Experts of a small language model.
Size: 10 layers, width 384, vocabulary 50257, 82.9M parameters.
Experts: 176 SwiGLU neurons an expert, 4 picks a token.
Training: 305M tokens, 5209 steps.
Below are experts of layer 2 (counted from 0) of a mixture-of-experts language model. Rows are named router (the router's row for the expert), gate (a neuron's input weights, with its number), up (a neuron's input weights, with its number), down (a neuron's output weights, with its number) and show model dimensions 0-95. Each number is 128 + 32 x the weight over its row's rms, rounded and kept within 0 to 255.
After each expert's rows: "mostly gets" lists some tokens that are sent to it at least half of the time. This comes from a sample of Wikipedia text that the model never trained on.

# expert 5
router [141 112  97 123 157 123 103 186 147 146 170 133 100 132 115 171 187 133 143 133  83 109 142 114 104 134 126 132 151 176 109 152  93 154 202 156 183  90 120 123  85 109 105 106 137  88 140 158 129 110 128 170 224 118  61 144  54 118 171 150 115 131 140 113 113 169 108 151 114 179  84 136 145 109 103 146  70  79 115 103 118 156 124 127 118 138 104 193 160 149 136 112 141 110 136 120]
gate0 [120 126 181 133 118 128 108 125  92 104 121 143  83 166 129 157 133 147 156 165 124 117 123 131 127  86 214 180 174 141 120 164 100 133 105 110 133 137  77 112 142 109 159 143  87 122 147  86  69 125 142 205 126 120  69 158 167  95 134 140 108 134  93 145 153  92 131 114 120  96 109 138  92 102  62 127 134 127 168 186 127 146 142 116 118 116 180 121 128 159 143 126 135 109  94 221]
up0 [150 162  68 149  86 103 177 152 170 117 164 119 129 102 178 128 113 111 181 139  95 104  76 125 199 107  90 171 141 171 115 159 117  69 143 124 147 208 165 141 125 125 169 118 104 204 141 128 107 113 143  62 129 171 136 119 131 139  86 126  95  61 120  57 138 119  40 198 106 124 137 111 125 142 147 165 131 135 146 158 109 104 124 149 133  85 122 138 115 111  60 184 146 119 143 141]
down0 [116 101 149 141 108 118  94 165 105 137  90 172 140 118  85 188 124  78 124 130  85 125 133  91 121 145 158 111 115 139 114 181 175 139 164 179 128 167 102 105 123 140 115 113  64  48 135  79 102 143 108 157 130 175 138 139 168 120 223 146  95 112  95 134 155 131 133 218  85 125 124 135 137 163 124 123 174 109  76 155 112 145 102 156 119 110 143 119  88  76 104 142 170 122 135 151]
mostly gets: ")", " University", " School", " film", " years", "}"

# expert 17
router [102 166  27  85 168 176 162 158 127 140 120 134 135 147 163 117 109  96 145 138  91 152 134 129 123 131 184 139 121  78  70 160  85 160 100 127 169 145 102 171  89 103 153 136 122 129 167 180 133 114 170 110  92 103 156 110 149  34 140 112  80 126 176 106 138 131 151 108 142  69  90 150 150 128 138 111 110  92 100  74  96 106 113 188 118 163 154 136 184 113 135 145 144 177 154  79]
gate0 [171 105 179 101 157 109  66 102 141  40  82 121 112 151  89 108 187  97 139 173 114 186  87  77 103  87 133 181 141  99 176  84 142 136 111 120  74 169 145 163  72 133 132 106 153 164 137 132 115 138  52 141 192 110 141  98 156 164 123  92  89 129 187 123 124 113 110 147 185 116 102  99 110  93 121 162 113 123  81 110 125 137 111 171  94 152 126 121 149 126 163 114 109  98  82 160]
up0 [180  93 138  92 108 142 146 146 101  79 142 130 142 131 181 132  88 162 139 103 130 158 173 120 156 108  94 160 133 168 123  63 101 149 127 153 170 142 128 184 152 108 122  98 149 149  86 139 159  93 182 151  71 123  90 153 131 119 114  78  85 141 141 124  83 107 158 102  88  80 176 118 154  62  92 157 157 164 177 109  63  46 156  92 101 114 129 146 127 147 138 179 157  75 139 109]
down0 [116 136 161 161 114 100 197 125 103 147 152  82 138  79 165 137 126 176 129 136 143 137 164  95  97  93 120 144 112 160 130 130 124 110 193 118  41 131 134 107 144 188  97 133 193 174 128 207 131  88 194 129 145 145 165 175  87 141  93 145 131 123 155 161 128 102 137 121 123 107 125 139 139  97  98 168  98 177 136 128  72 169 144 121 127  88  95 104 119 163 115 139 138  90 104 136]
mostly gets: " all", " such", "|", " Born:", " All", " also=="

# expert 13
router [ 64 144  98 139 200  81  97  94 131  59 107 148 160 104 167 183 142 109 127 114 187 151 123 172 131 151 121  79 198 149 104  91 151 124  97 130 170 129 134  74 183  82 115 107 129  66 144 127 187  90 129  77 124 116 119 123 101 110 200 139 101 122 105  70  96 127 190 112 156 161  66 137 210 138  92 104  99  92 142  95 116 143 121  91 134 126 156  75 154 122  90 112 165 187 161 161]
gate0 [ 80 146 184  68 168 128  61 104  68 166 161  75 125  99 141 134 142  90 111  71 156 156 155 107 128 153 106  87  87 108  87 117  58 134 124  90 197 123 101 128 132 142  48 109  74 145  96 157 100  97 183 151  81 137 188  93 167 191 148 150 142 116 141 162 165 163 144  97 186  81 124 112 127 105  63 129  99 121 160 154 167 159 178 171 140 110 144 127  92 178 136 194  91 130 137  68]
up0 [157 133 132 124 174 116 122 125  92 149  95 124 118 116 115 104 131 164 129 118 166  54 117 122 116 181 137 124 142 110 106  74  90 113 110 123 115 103 146 139 197  61 184 156 101  77 125 100 149  73  67 139 106 113 182 185  79 187 146  94  98 103 148 155 127 123  93 120 140 150 170 177 152 138 136 112 121 101 133 120 102 138  99  99  90 144 158 151  98 194 117  71 137 107 149  92]
down0 [ 99 156  50 177 119 173 137  60 147 123 107 148 168 122 104  71 122  79  89 138 134 147 114 124 114 184  92  95  99  86 119 133  97  99 130 122 115 133 127  88 133 127 153 101 177 136 134 189 109 144 186 158 143 103 114 152 136 106  91 100 183 122 160  84 120 107 124 108 128  72  81  75 121 156 107 146 167 210 106 136 181 116 135 191 143  96 111 130 137  75 121 171 125 136 126 111]
mostly gets: ":", " 7", " 5", " January", " May", " November"

# expert 9
router [160  74 134  57 172 127 101 186 158 142 106 145 183 129 135  96 161 210 126 135 115 117 183 163 137  55 138 112 147 112 133 136 137 108 110 131 102 142 158 163 150 111 148 108 139  84 151  73 119 110 131 136 115  92 103 149 129  86 146 150  93 116 106  98  80 123 178  97 117 146 125 132 146 128  78 125 133 201 112 141 154 112 196 142 140 124  65 132 150 128 113 133 148 136 166  99]
gate0 [157  75  84 144 124  57 154  93 102 145 198 144  57 161 174 138 138 143 134 149 143 124 103  99 138 142 135 124  64 101 107 156 198 170  97 168 156 104 210 135 122 153 134 106 100 228 167 127  97 141 208 155 118 169 139 113 116 145 143 182 178 140 101 139 163 147 112 151  99 181 111 114 147 179 142 124 139 158  84 157  89 216 116 169 101 153 156 130 168 119 148  88  69 109 117  90]
up0 [109 137  58 193  94 177 114 169 152 121 117  74 159 156  88 130 136 120 126 125  56 151 178 141 224 176 105 136 123 130 163 139 149 133 140 173 192 104  92 106 109 102 151 137 125  94 148 107 110 137 142 155 115 127 112 111 145 187 177  75  83 132 154 141 162 125  89  89 116 128 111  80 154 156 190  99  59 186 155 167 173 121 122 205 173 143  86  96 109 114 120 151 144 119  76  50]
down0 [120 182  98 127 147 103  99 186 148 137  69  74  85 157 113 146 133 152 172  70 119 151 101 128 173 126  93 105 139 143 147 117 140 108 106 184 102  94 160 210 141  91 150 109  49  52 115 116 139 147 132 155 172 101  60 121 137 108 189  83 135 130 103 133 148 186 112 148 164 130 132 102 156 133  90 107 108 163  88 158 183 123 135  78 159 123  76 106 102  73 124 115 111 148 154  80]
mostly gets: " 5", " 7", " 6", " 10", " January", "2"

# expert 11
router [104 166  86 145 149 153 111 126 180 154 135 126  79 104 156  66 145 120 165  95 163  99 172 176 105 114 165 150  97 112 140 200  89 109 120  95  97 168 176 149  75 140  97 121  81 131 108 123 138 138 124 109 131 127 149 112 131 122  91 121  87 108 128 149  70 120 126  77 142 151 138 129  77  63 168 135 124 106 115 125 173 110 126 112 143 131  97 117 152  76 115 102 107 209 120 118]
gate0 [111  46  98 119 111 134 162  89 108 136 127 167 152 126 136 116 150 108 126 145  77 113  93 124  68 145 157  89  63 150 141  92  78  53 145 161 124 165 206 159 101 145 120  68 181 163  88 112 111  95 134 148  80  56 105 106 148 106 123 101 146 113 152 124 100 106 112  98 142  75 154 189 122 133 126 125 143 115  99 135  71  77 179 163 138  72  90 163 205 140 106 106 165 168 129 113]
up0 [148 133 143 137 139 138 145 108  65 134 175 151 113 201 141 119 126 136  99 118  83 141 135 135 128 139  47 138  96 148  78 134 154  92 111 120  86 113 146 125 117 119 119 116 115 166 120 121 137 156 174  98 110  87 138 170 113 146 119 159  46 110 132 157 123 158 168  96  80 138 163 152 163 174 141  93 103 179 165  79  96 151 134 144 113 154 150 132 190 132 127 164 136 125 177 116]
down0 [137  63 118 163 153 128 125 130 137 112 114  98 131  87 131 145 140 145 128  69  97 137 140 119 101 102 109 164 115 181 142 132 137 117 129 160 115  83 143 125 201 125  88 131 144 103 166  80 100 112 191 186 111 110 105 138  76 193 117 151 118 104 141 110 136 165  74 158 173 105 119  92 139 182 114  98 142 138 115 123 166  95 137 199 138  98 170 125  82  58 108 150 122 135 172 224]
mostly gets: " in", ".", "In", "s.", " In", ")."

# expert 30
router [142 109 145 129 139 166 134  93  77 115 168 105 155 119 119 122 140 136 157 159 159 103 124 141 203 192 113 119 128 172 111 107 191 102 105  99 126 106  61  94  79 132  71  69 148 100 129 107 178 121 104 132 136 123  84  72 126 121  56 171  76  98 134 140 150 174 171  89  78 119 155 124 109 111  95 115 173 100 129 100 177  77 187 130 178 150 110 105 153 183 132 131 134  59 126 184]
gate0 [152 167  84 102 104  77 111  90 123 184 178 123 108 114 118 151 168 120 128 103 135 147  97  92 123  79 118  98 135 170 169  96 123 192 127  55 197 168 107 111  93 182  96 155 117 135  78  58 118 136 139 156 111 128 150 139 198 108  96  86 145 185 110 132 102  85 175  90 132 126 145 132  79 169 115 124  74  70 128 162 142 126 154  99 157 151 109  99 103 121 148 142 136 162 173 136]
up0 [122 169 135 137 124  83 147 178 133 141 114 155 159  89 121 146 147 109 140 195 154  87 150 135 166 128 120 120 110 146 115 110 173 145 108  94 137 189 134 156 145  82  61 144  77 127  91 143  92 146 153 161 116 107 160 118 117 121 146 134 162 148 163  87 149 143 172 178 128 138 162 133  94 194  71  56 101 172 120 139 119 112 131 153 146 163 144 125  55 131 162 140 161 138 138  68]
down0 [134  87  91 111  93 189  97 122  81 160 107 153 164 113 168 146  54 154 183 102 191 206 113 162  56 138 111 161  93 175  50 126 176  98 113 125 163 180 170 143 119 101 139 145 136 110  88  94  35 127  51 150 121 187  99 143 117 145 133  75 118 128 125 116 127 138 126 136 138 107 123 101  94 144 120 153 159 136 151 129 120  85 180 193 125 114  74  76 148 121  90 100 160 179 195 129]
mostly gets: " from", " by", " after", " with", " between", " through"

# expert 27
router [140 129 115 111 128 152 162  89 128 102 132 126 102 172  95 128 146 102 120 112 128  90 114 146 133 111 197 132 180 176 196 118 159  62 119 142 119 145 138 159 167 133  95 170 120 153 189  76 103 163 193 138 164 131 137 132 119 137 124 167 128 130 120 151 147 171  97 157 172 136 118 168 130  97 170 102 171 154 186 107 170 113  86 142  95 126 130 146 134 125 103  78 109 136 181 179]
gate36 [167 150  54 184 119 129 116 120 160  85 142 132 165 147 122 168 160 120 102 119 118 103 148 141 104  80  76 126 115 153 168 177 150 130 124 130 110 133 190 180 130 125  97 136 159  77 109  82 151 141 135 118 162 106 141 134 167 115 165 209 127 165 137 158  88 145 105 153 124  86 117  93  61 103  91 103 132 111 186 143  72 113  87 119 137 172 175 105  74 125  93  81 116  95 190 123]
up36 [160 192 144 141 171 121 124 142 177 128 125 160 125 124 131 123 147 142  89 160 124 141 159 131 107 119 114 111 139 100 144 107  64  81 131 156 100 131 109 122  85  82 123 130 118 105 153 140 140 120  52  95 141  70 112  96 171 129 156 101 108 172 171 124 144 105 130 122 131 106 184 105 167 135  97  79 111 115 183  84 126  78 193 195 109 123 127 107  67 168  70 164  92 119 126 133]
down36 [187 136  81 157 109 133 124 150 112 137 135 117  77 178 100 174  51 168 109 117  86 115 144 110 126 124  96 133 122  78 161 101  91 142 136 120 114 171 176 140 102 158 121 117 127 103 153 162 130 123 165 147  91 126 156 116  92 115 117 130 139  68 126 179 171 109 129 136  94 132 105 196 124 168 137  96 189 128 115 139 120 138  53 147 124 173 158  96  87 140 115 134  90 161 163  87]
mostly gets: "\n", "===", ")", "==", " ==", "s."

# expert 0
router [102 124  33 178  59 124  90 166 157 185 121 127 132 124 139  94 126 141  77 157 175 117 104 131 172 194  82 130 117  75 161 112 119 135 146  98 124 136 134 108 163 110  61 141  98 134  84  72 165  73  99 113 143 115  60  94 125 120 130 150 105 151 136  76 127 108 164 134  59 138 108 119 113  81 140 103  90  94 129  87 176 100 134 137 191 142 131  43  76 150 169 160 147 153 124 120]
gate0 [135 178 146 120 205 141 101 144 164 109 116 144 147  81 150 103 117 108 129 136 107 121 150  95 105  77 107 185 157 156  96 108 143 132 126 166  75 126  57 107  82  89 141 132 173  79 114 131 127 162 170 127 126 123 155 139  98 112  93  71 112 103 123  98  93 126 103 163 135 115 141 191 148 107 102 176 112 132 101 150 116 104 141 141 147 130 176 106  83 111 163 140 109 143 148 129]
up0 [126 102 143 152 100 152 151 108 143  94  60 147 110  58 144 127 137  37 139 149 113 135 127 144  79 125 148 170 159 133  84 148  86 154 144 110  72 156 121 158 170 121 138 144 101 114 123 141 132 132 143 175 145 134 128  73 194 123  75 181 159 158 193 153  76 157 176 175 124 111  66  92 138 106 169 170  85  95 120 161 149 125 173 148  78 144 145 189 115 118 154  84 108 139 124 149]
down0 [ 94  94 104 168 145 147 116  93  80 150 101 118 145 109 138  94 110 166 111 140 147 171 123 107 112 151  94 115 165 126 175  82 111 166 110  97 138 142 146 129  43  97 160 104 112 150  89 149 153 131 160  98 181 152 145 115 110 154 151 110 100  84 168 107 110 156 124  79 120 145 224 107 130 101 168 142  74 112 137  88 182  99 104 129 158 186 141 112  89 109 150 107 142 144  95 116]
mostly gets: " New", " F", " K", " United", " D", " South"

# expert 1
router [120  92  87 184 138 121  91 133 126 204  74 111 127 148 116 152 174  93  99 135 217 161 128 140 184  95 102 154 107 141 150 133  97 107 164 151 208 153  98  66 158  73 113 145 116 137  60 109 156 131 135 104 178 106 141  91 117  87 188  51 124 174 105  83 113 173 159 113 153 131 151 143 151 139 183 161 135  99 108 136 150 126 129 113 145 158 103 170 126 102 137 156 112 124 116 112]
gate0 [153 119  91  65 169 147 158 164 126 115 153 153 107 128  81 104 129 166 127  95  99 105 118 131  97 116  83  93 120 125  93 167 103  96 134  80 139  86 139 157 138 115 149 140  91 106 139 186 112 159 123 184  88 211 125 157  67 110 121 129 120 152 148 100  73 102 130 122 119 127 120 147 201  63  94 128  87 135  91 119  81 101 173  77  82 162 117 122  85 178  98 112 193 170  90 111]
up0 [120 147 125 147 138 169 139  70 155  85 167 201 115 124 101 135 132 131  83 128 161 137 135 155 125 151 134 150  60 184 163 107  50 168  72 111 100 123 100 135 156 159 157 130 117 118  72  94 122 139  99 216 143 141 128  93 124 161 126 195 160 159 125  91 122 102 134  97 186 122 130 154 151 121 166 139 183 148  91 157 149 151  95 119 155 171 119 145 165 110 186 117 116 191 131 181]
down0 [153  53  79 147 129 127 142 141 191 117 124 170 134  74 146 156 176 120 112 156 109 134 152 178 187 143  98  91 161 152 123 179 158 103 131  91 154 126 119 157 114 108 108 124 140 101  47 127  73 177 120 117  99 131 129 134 146  87 120 122 151 151 120  92 139  94 174  60 112 112  52 127 115  98  77  88 123 117  67 133 161 121 183 176 167 172 129 149 142 114 149 144 164 147 108  69]
mostly gets: " some", " music", " km", " water", " television", " population"

# expert 8
router [132  70  69 162 102  90 110 159 153 160 109 138 147 106 150 107 142 116 131 107 193  82 141 148 141  91 140 131 141 123 128 125 138 148 140 155 142 159 138  66 107 137 123 125 138 104 185 122 105 132 139 180  95 113  94 138 110 116 158 185 110 105 220 138 131 120 138  74  83 165  34 172 164 125 141 181 139 122 128 140 125 126 169 193 162 110 136  82 112 100 115 131 103 100 137  92]
gate0 [153 116 143 144  55  98 159 119  74 113 119 121 137 132 183 152 127 174 109 131 135 152 132 126 165  89 183  96  98 115 118 127 159 108 135 104 207 139 177 114 155 138 167 154 151 171 105 148 177  88 122 116  94 145 128  68 127 145 155 123 133 164  65 170 144 102 124 199 132  93  77 147 149 195 206 150  91  95 113 103 129 110 103 134 169  89 151 156 104 176 145 125 119 111 125 121]
up0 [220 111 168 153  89 162 114 117 120 105 125 103 102 153  99 160 117 120  65  65 165 184 131  95 128 155 107 156 121 170 114  88 158 161 149 218 118  86 142 106 146 110 119 111 142 145 153 124  88 123 132 142 101 143 111 122 114 133 138 156 149 100 111 151 105 147 105  61  76  98 111 145 125 179  79 152 180 112  37 147 146 140 142 110  94 136 147 104 126 103 171 166 114  46 118 102]
down0 [ 87 110 141  96 109  62 116  72 153 127 144 156  87  93 132 124  82  94 103 148 113 119  84 162 101 130 102  65  46 133  76 139 171 155 141 107  73 150 142 167 174 142 187 147  98 189 179 118 127 174 146 134 136  83 103 147 138 160 119 157 127 151 135 104 119  91 174 126 150 169  95 140 130 142 150 156 174 142  84 151 131 118 166 133  94  88 109 109  71 167 134 187 145 129  99 103]
mostly gets: " most", " State", " States", " part", " U.S.", " American"

# expert 12
router [216 121 129 170 141 181 121 187 147 162 155  98  81 112 120 196 178 135  88  81 138 144 131 118 149 183  76 124 148 153 118  81 120 147 120 122 151  96 151 234 116 166 107 127 153 143 133 149 109 129 108  84 154 100 120 127 171 134 210 116 173 107  82  99 131 133 110 132 111 143 112 121 117 111 124 100 153 101  89  77 132 196  92 140 107 142  87 128 153 117 135  91 108  52 109  97]
gate0 [115 128 180 141 101 154 116 114 138  91  92 135 115 102  90  83 156 144 135 185 195 116 154 162 107 167 148  76 143 129 122 117 160 117  72  88 150 179  83 157 205 104 131 127 124 100 170 118 158  97 112 109  76  83 142 116 137 132 150  84 135  70 118 183 130 165 183 125  58  79 160 168 116 121 177  90 152 170 143 120 127 145 152 111 102  67 153 217  62 139 155 196 118 129 132 162]
up0 [145 117 156 150 111 165 112 170 123 110 147 114  67  24 112 153 133 107 121 161 128 138 191 153 176 121  86 111 110  87 128 165 104 132 108 124 205 115 140  97 114 141 119 199 104 137 128 141  64 147 103 137 171 168 118 128 137 124 119  71 130 141 123  96 131  98 107 175 161 135 129 137 139 129 109 126 165 128 127  91 142 164 138 137  84 120  63 144 124 175 102 107 149 146 154 124]
down0 [146 147  79 174 121 137  65 125  85 110 193 107  69 156 149 102 117 115  84 160 114 107 137 161 134 162  92 145  79 176  55 119 132 165  98 108  94  94 144  91  93 103 114 161 139  96 156 126 107 129  96 131 144 152 182 117 134 106 128  98 123 121 163 119 173  91 121 143 165 174  67 120 154 129 108  66 128  70  84 102  96 124 124  97 143 119  90  99 111  79 125 150 122 162 157  85]
mostly gets: " was", " is", " had", " be", " were", " been"

# expert 4
router [102 135 121 140 107 121 100 116 100 122 128 139 120 134 106 123 137 162  86 183 121 127 140 116 136 150 154 146 126  74 117 132 113 155 163  83 130  92  80 135 153 118 102  91  74 122 116 116 136 115 112 175 126 111  89 150 112  94  80 143 153 141 120  94 147 171 194  85 125 155 140 119 174  71 133  92 140 153 129 125 151 158 116 127 177 131 151 132 132 176 130 103 145 103 188  89]
gate0 [ 66  92 119 167 140 160 108 124  68 142 125  93 116  63  85 133  83 171 114 138 153 139  97  37  79 141 137 107 115 135 137 133 148  83 134 132  76 126 111  95 153 167 117 114 111 135 101 134  62 112 155 131 111 123 149 109 177  74 158 170 160 180 108 135 136 148 173 155 118 148 116 124 118 127 165 162  82 170  81 131 138  86 100  85 171 128 106  83 127  88 131 147 113  94 195  88]
up0 [122  60 148 164 146  29 148 137 120 100 173 111 132 108 156  93 119 132 152 126  94 187 199 161 127 132 121 112 101  79 166 137 200 109 155 182 113 145 131 129  86 112  92 117 134 143 147 112 185  91 109 132 140 138 105 130  95 133 102 108 169  97  97  82 144 131 160 152 145 153 158  93 182 168 152 176 142 150  94 139 179 105 179 155  98 155 144 132 142  69 103 162 163  89 154 131]
down0 [ 92  94 164 154  73 156  97  97 135  86  81 153 149  98 126 115  73 167 138  92 119  82 145 133 155 144 169 139 155 116 145  83 161  95  45  87 148  90 139 150 117  78 196 108 132 191 221 144 164 116 108 133  74 136 108 127 156 146 126 104  96 165 153 147 116 122 111 169 125 145 122  87 168  96 150  92 148 145 185  51  98 118 142 100 155  75  68 153 148  85 120 151 149 120 103 128]
mostly gets: " work", "ed", "ation", "ing", "ated", " established"

# expert 28
router [145 151 128 127  71 112 147 161 180  94 130  92 103 139 126 145 122 137 164 168 125  85  92 165 143  98 134 142 136 106 121 145 116 151 113 143 119 123 168 132 103 130 150 156 130  87 137 115 161  93 157 161 158 135 143 121 139 153 178  50 161 136 113 135 168 163  67 101 139 132 116 126 102 121 177 107 104 121 137 157 164 151 134 199 185 150 112 123 122 126 120 146 115 149 128  97]
gate0 [111 135 121 162 140 178 155 115 149 138 102 159 161 149  96 105 120 172 163 127  86 149 140 142 167 157 151  84 115 141 115 157 144 115 171 125 157 143 205 159 173 130 112 125 135 130 167 127 173 157 145  66 116 153 122  90 153 160  99 175  86 100  88 195 103  72 131 175 183  94  72 100  80 146 157 135 110 141 128  90 133  89 136 121 142 171 131  86 140 159 113 167  84 130 123 120]
up0 [118 125 163 160 146  96  99  68 117 119  64 150 107  74 184 152 142 123 168 155 155 151 125 136 161 110  61 129 186 112  92 113 176  95 156 175 134 150  62 154 142 162 130 106  97 153 152 176 237  55  90 222 123 114 124 117 125  96 137 124 139 104 181 167 154 111 100 106 103 103 136 145 121 166 109 162 146 142 142 134 162 147 142  68  92 114  91 118 110  67 101 141 103 142 106 124]
down0 [139 163  89 136 140 181  78  81  81 119 141 162 129 113 121 100 137 138 154 135 103 148 142 160 154  91 123 147  95 149 115 149 172 134  84 143 152 164 135 117 114 173 132 142 143 193 156 146 178 151  83 147 121  52 137 117 130 101  70 112 151  89 123 106 119 147 109 136 126 164 155  82  71 174 114 101 147 101 136 123  96 140 105 122  92 123 134 139 199 150 115 133 133 144 127  84]
mostly gets: ";", " at", " on", " (born", ");", "ed,"

# expert 25
router [ 76 173 181 175 150 104 142 113 118 158 108  55 117 152 191  78 177 110 115 144 107  90 182 141 191 157 102  75 125 142 140 145 191  85  61 117 102 151  99 103 157 146  85  87 114  74 139 143 136 127  54 139 107 112 104 137 124  85  82 178 118 161 125 131 157 198 123 141 188 126 102 130 120 148 122 117 138 138 130 126  99  80 127 187 132 172  81 190 135 189 115  90 147 143 135 141]
gate0 [134 119 160 153 204 123 173 134  70 143 110 148 108 129 117 156 131 117 149 110 135 105 208  64  82 127  85 106 167 116 138 139 153 109 142 171 116  80 143 162 145 174  78 107 187 117 181 146 171 118 114 158 177 107 127 148 135 103  95 163 181 149 132 142 129 161 129 182 128  91 115  95  74 121 138 150 126  46 137 104 143 173 118 102 170  81 110 145  76 100  59 190 134 120 117 115]
up0 [108 131  92 181  87 127 115 117 160 117 145  93 130 133 126 157  96 110 104  93  64 128 170 148 162  96 151 133  95  80 157 103 141 131 116 110 109 103 151 111 179 118 163  95 132 126 186 104 132 146 135 185 128 156 101 116 147 150 180  87 130 129  49  58 106 171 147 102 127 123 116 112 166 118 187  48 116 166 172  65 135  82 108  96  95 101 199 113 144 114 109  89 128 165 153  58]
down0 [131 126 108 197 176  81 122  53 142  84 189 158 153  58 207  94 109 164 119 155 140  81 142 166 157 151 157 118 126 121 181 129  92 187 135 173 123 143 183 115 144 124 143  72 123 180 107 137 135 151 104 118 125 116  94 151 114 101 124 126  84 204 106 136  39 112 152 105 179  93 171 148  88 154  53 173 147 150 140 158 102 136 130  96  72 102  89 124 117 119 120 150 126 103 131  69]
mostly gets: " The", " the", "The", "'s", " other", " more"

# expert 24
router [182 136 138 102 140 136 124 127 119  82  98  60 125 114  84  86 191  97 218 156 153  80  91 137 133 113 170 114 156  47 113 139 118 137 149 136 100 144 102 145 160 151 114 117 150 110 105 140 122  91 134 173 107 106  69  95 165 136 109 139 127 108 151 196 181 162 137 147  89 178 100 144 122 183 141 159 108  31 183 178 131 149 138 167 114 160  81  59 131 126 135 112 179 181 113  63]
gate0 [ 99 149  67  91 114  96 135  50 137 151 175 126 127 106 127  71 148 152  67  91 132  76 139 138 169 115  77 150  90  60 144  79  94  89 145 126 106 133 106 169 144 126 176 190 143 130 138  84  92 151 130 140 148 189 148  91 165 109 127 102 116  78  68 156 171 157 190  71 106 145 114  83 142 106 184 146 107 120  90  80 183  66 213 122 175 139 111 167  84 113 151 122 153 136 141 129]
up0 [161 102 185 112 159 129 120 133 166 126 165  77 120 155 102 115 173 134  62 140 138 140 112 163  90 127 176 117 130 110 141 131 126  90 168 136  71  82 146  87 174  92 149 109 150 143 110 106 170 150 138 106 129 149 146  97 108 135 175 124 122 149 127 113 187 120 160 106 150  77 117 181  95 177 194 103 121 124 169 140 142 122  97 126  99  86 137 159 163 145 103 164 137 103 144 145]
down0 [118 114 146 131  46  79 105 127 122 188 102 112  93 102 121 132 159  76 138 164 120  73 143  64 142 107  99 167 136 156  99 130 144 108 149 137 154 196 104 139 183 180 108 165 129 114  85 109  72  98  99 147 175 108 186  96 135 107 103 154 156  86  31 118 114 150 125 159 142 119 146 192 155 122 131 131 129 101  92  90 116 151 104 126 115 155 117  99 123 142 174 101 127 139 119 104]
mostly gets: " |", " —;", " 0;", " -;", " AUS", "|---|---|---|---|---|"

# expert 19
router [136 202  71 145 142  95 125 139 192 165  88 125 162 107 189 172 113 197 145  81 169 117 122 141 122 114 174 157 137 166 105 130  86  74 111 120  82 124 107 180  89 133 114  95 178 141 148 128  99  92 121 126  97 115  95 122 107 149 106 184 111  32 142 136 114 147  60  67 142  91  60 154 110  93 117 189 131 117  61 114 131 142 141 146 172 160 143 138  71 139  98 143 149 116 140 114]
gate0 [170 130 182 114 152 175  91 124 159 132 105 191 139 108 138 105  63 147  94  80 116 156 106 105 111 149 108 144 119 169 124 126 124  98 162  60  80 149  66 190 153 105 136  63  72  89 138  85 112 147  71  80 170 100  92 112 202 104  98 103 184 136 182 131  26  83 157 117 134  82 115 120 131 152  98 202 120  77 114 105 137 102 108 114  95 132 157 112 126 168 114 136 160 124 108 158]
up0 [134 199 121 150 116 116 105 123 168 135 100  42 180 130 104 153 201 106 105 136  80  47 116 121 166 177 125 127 117 113 167  87  97 136  90 169 168 104 120 129 147  63 104 169 184 105 135  90 181  89 148 171 107 110 177  99 110  97 172 103 105 146 116 105 128 121 129 111 150 140 185 121 167 125 143 144 101 164 179 119  92 149 138 112 155 186 132 170 147 145 124 132 114 120 137 144]
down0 [ 96 108 170 122 116 138 160 143  73  84 119 102 168 143 155 131 156 190 184 119 153 116 133 138 147  93 158 145 128 161 155 110 146 163  44 124 169  95 122 157  94 114 172 102 138 153  82 141 162 129 147 174  92 152 144 111 103 132 210 111 100 126 116 117 177 161 120  67 140 106 157 156 123 119 116 101  85 115 131 111 127 107  92 114 145  82 118 106  81 130  89 132 109  93 135 192]
mostly gets: " had", " has", " have", "in", " known", " being"

# expert 23
router [117  88 188  84 160 119 146 140 181 124 136 182 148 145 126 141  63 134 117 140 139 116 170 150  75  98 145 200  77 150 150 199 119 119 147 136 121 173  83 130  83 157 157 134 146  99  94  76 166 109 147 123 113 130  98  87 204  82 107 203 105 101 201 203  59 126  82  74  71 162 154 119 139 131 118 107  75 162 108  70 101 114 209 121 121 103 137 132 152 109  94 148 148 128  97 106]
gate0 [171 158 124 187 148 141 155 172  71 180 163 118  46 134 128 108  65 142 163 109 115 153 122 168 150 189 104 134 118 111 204  93 122 164 130  86 100 178  77  91 144 141 100 143  66 141  99 159 130 148 112 140 206 109 173 176  57 164  91 158 101 198 113 118 130 147  93 110 137  95 117 163 130  44 130 149 135 155 180 112  89 116  94 135 121 184 110 135 111 116 150 112 129 164  61 163]
up0 [149 115 187 100 139 118 115 193 195 118 119 100 121 137 132 114 140 155 139  96 107 113 141  87  69 119  95 144 117 155 116 148 142  80  91 154 168  39 175 132  66  97 123 140 111  91 117 148 104 129  87 119  86 171  91 140  95 133 132 228 138 123 156 173  84 134 116 157 147 180 117  79 167 155 153 150  91  92 169  99 111 151 148 132 135 118 142 126 123 167 163  93 147  65  95 163]
down0 [115 154 142 147  95  87 132  79 114 145 146 113  99 101 122 110  77 170 158 127  82 207 101 165  62  54 117 102 152 127 124 117 169  83 123 218  44 102 142 195  81 149 135 135 161  98 120 169 109 203  92 128 105 148 176 202 111  50 146 133  84 138 143  96  89 116 107 216 139 116 147  99 160 144 167 195 143 168 122 133 149 168 157 108 160  68 111 125 123 140 140 154  73  95 190 106]
mostly gets: " and", ",", "),", "s,", "s.", " but"